Below are experts of layer 9 (counted from 0) of a mixture-of-experts language model. Rows are named router (the router's row for the expert), gate (a neuron's input weights, with its number), up (a neuron's input weights, with its number), down (a neuron's output weights, with its number) and show model dimensions 0-191. Each number is 128 + 24 x the weight over its row's rms, rounded and kept within 0 to 255. Numbers have three digits each.
Before each expert's rows: a language model's description of what the expert responds to; "mostly gets" lists some tokens that are sent to it at least half of the time. This comes from a sample of Wikipedia text that the model never trained on.

# expert 8
It responds to: Nouns naming a field, medium or institution after an article or adjective, such as news, music, football, television, car, business.
mostly gets: " football", " music", " business", " car", " television", " footballer"
router:102134091126156132140129150115109141105104129160103156135141116114141133162152098113113153147157120106100074111095127136170141107172108116082127130124095111095126116147131131147128176121157105107152073101137079165160131168133130108130125118124134121109119128110138140144133140107143063089136102145117139132125133114141146136129160155141088076174154119107164125157108125087124123110165127149095142115187108129124095148180137158145164131137156134133179112166109098088153110156114139126154161117103139152122109127130142160156094113097132109122125060163150155144117133167140128135
gate0:143104119132124117110153088173112122145155104117109113134160162144157099195146146124144191146135126140109137073106110147136139134109086130116137153112098168074120137093118141157154153111126118144136172160119079127120177081127126147143116124128117180105108168110116155149131118165135128105114114134132132113100132119162161127137188171162116116135131129154112110137130178131137125157138087126110137131138140121142127172097131167104094141114097103140106151139126138128130127166126142151132106106182117138137127117123110116112119125133121126054149142122137129090107174142090156176
up0:142124125151150119132133140195096164105144155148138178136115167109140111157086088104105140121082159138133110097140120149192143119144133150106166135119121170093127105138126124141090150137105133135107156149101144099161172129137091133147142088136096143102092115149156103136118117103112151101129122093124167143155127141102132132106148151146110155120132144137169107117114136114151139151143108177151145124126109133155142105123155163154182126146119127112143160129129140107151151079093109146131086132089071137129124122123126136105112077151183117091129162129155169119172157131131144109
down0:129144171116140120165162137139148142096110145145121161153123091087173173100114127100152197122112151120121130125097148105157123172176161104168168138116123144092147143105137125147119155167147120094154103117107132112148158111129115098113102176171121141116108128120152142124105144160137154105126112151139173107166162124126136124099104104109126163144114109126154079141153149111145166139121099126129118134121155131131151099100148133109117126146112147131157143112139126130131076137149150128167111122063093114143173145150118114165145127151130112149120195099127122157124097104126110079

# expert 48
It responds to: Plural and derivational suffixes ending a word, especially -s in names and headings, such as Officers', medalist(s), Buzzers, honors.
mostly gets: " Football", " Albums", " Affairs", " Services", " Research", " Singles"
router:128111135081135119129138155116112116108089145148143105125121133116151153132163124135114150132129104153144133108106127127156132131161110099126102126119105143159103154096135131076115128121133120128133114157130092125138124109167095130194167127084132111125136089161136151130109098105140115092139064142109141153108147118121111199218154122140166110125114155102123144128157147127099108164152146137150160133120102121146128139140120110132180111172172150100113122121085150119129139145102132147187152124093126159156094103145140144134123103128132145122128069145123178094091157143127149110
gate0:141146097122172132114098144101131052067078155148101136102170161173116128095137109119143171158133138094142136056130107172179098128164119146160147137140108144123138137078115135107139132135156139140152163128133132150123125133184131114143125108122128092127125159124110142140128105132127121142132090075128136124127126146133102128112176140131110117147133158108129172108134133115113101161168128117147141110112104123138098139115131123162116094163119111082147114132103110124086101166122137146122089137101138144155136141128146148117120117139126179152095153141149160069108115138140161092
up0:120112146176138158134081085111117109129156135116180153153092153116128147142117140125148125117187119136074135110113160129087165136105153178125153114146115134111108102141067141154115118135096090144155163098108069099138161135130150140108126122119100095105126139147113127136127085118139087132119141149119121126118130128138115124127124096130125082117150115180152097099187109179144178056140124108152117074137115163124128134108092136144146129127099115141101140124150163163132120117133148156118137131140117142141164132146106090114113118143105119140149171108107110135141101116106156109
down0:152140105116124129158145122124077110115146110134129189147103094127092121140135093134147147067116164149104117141117137136111158166137175137112122114105111148135140080170126097130129177101153156135110141159086092128161125153140103134106152139097116081146139104106130119193115144093114129113105126111141109123127138220153138119115133136095110152114109125125115135115146152125139112157132109177119114167153120114103108153127156164111145148123086152122124128158100135120167148113123065120126154119143143185158125159133170140140166153119135114120139129117135084153121119136126158107

# expert 41
It responds to: Endings or whole abstract nouns of action or state in prose, like -ation in reevaluation, -ment, -ity, development, production, status.
mostly gets: " development", " production", " status", " success", "ization", " education"
router:133135106115146151102127157147077132157120129119155096151126147132143159161110120113105147113109132100162127111088096096171130106119139084114122099129101096152112146126090149147133158087135152145126109163135123128117132183162131158133165097151117138113115141162141169176131062126134117142157106155127104095108096129134155156167104150143137144174164106093063114112104134121151102147111126144117138128114112115129139167100105138155177130144158138126141115141091120086150118117151147114139158154149140199126117087128145143110104093151102129128140100151117153157104153115154100152
gate1:153128109096120092105160111139089118153133117092146086123151116112196121125116121192157155110160124117171123109141123121137111144108139138134123132186134122149125155109112139152074093087120155169136154132133135114127104144166165175138125123129132140151113089136170141148137118107143146131118145131120132136129096136125168160113060124156121125130137136099091136151140090155151142191132153108091126142159148130180118170125094143164124130140115119132129130100151121085138128150147168142101124112165155157133105116099144160123117105125088112089159147156118139110147129132179150097
up1:178120104100136125086109142157088158113125131164117125170138095098169108134068175161141145098097111121161113127140113142131067125127117128100168161192135155181112099122093118115123134116153125157131162126104132138137120146151131123098128151125128103136123096163117118137123116136104159115119135093128156091137153136133145123105132150172104149101136105087128157104121146131110128144112120116169170142168133162138126140114092143203151089155132160150111116131134139110108133139140105128103151121121124157102148129101132151081169118128091136108128122126176168132107083143128109101
down1:172103163135122129112125160106156124119149104144088103107138118129103153131148143090152146104156150153122101116104086127186073135117109183177100111087127148116116127103145133114115147175124103138132142164146108119168130141087171091175106143155108129140128128137072133157146121161113097140087096122153121120130129184090119142130136157137116173108117137133139106117146128120106102127121126157134119115151111152125118109159111116132077136128136098147146071176119125115178122173103135163152090136103100145137117123119112123130136105144122131129120187104076125136139152099150124143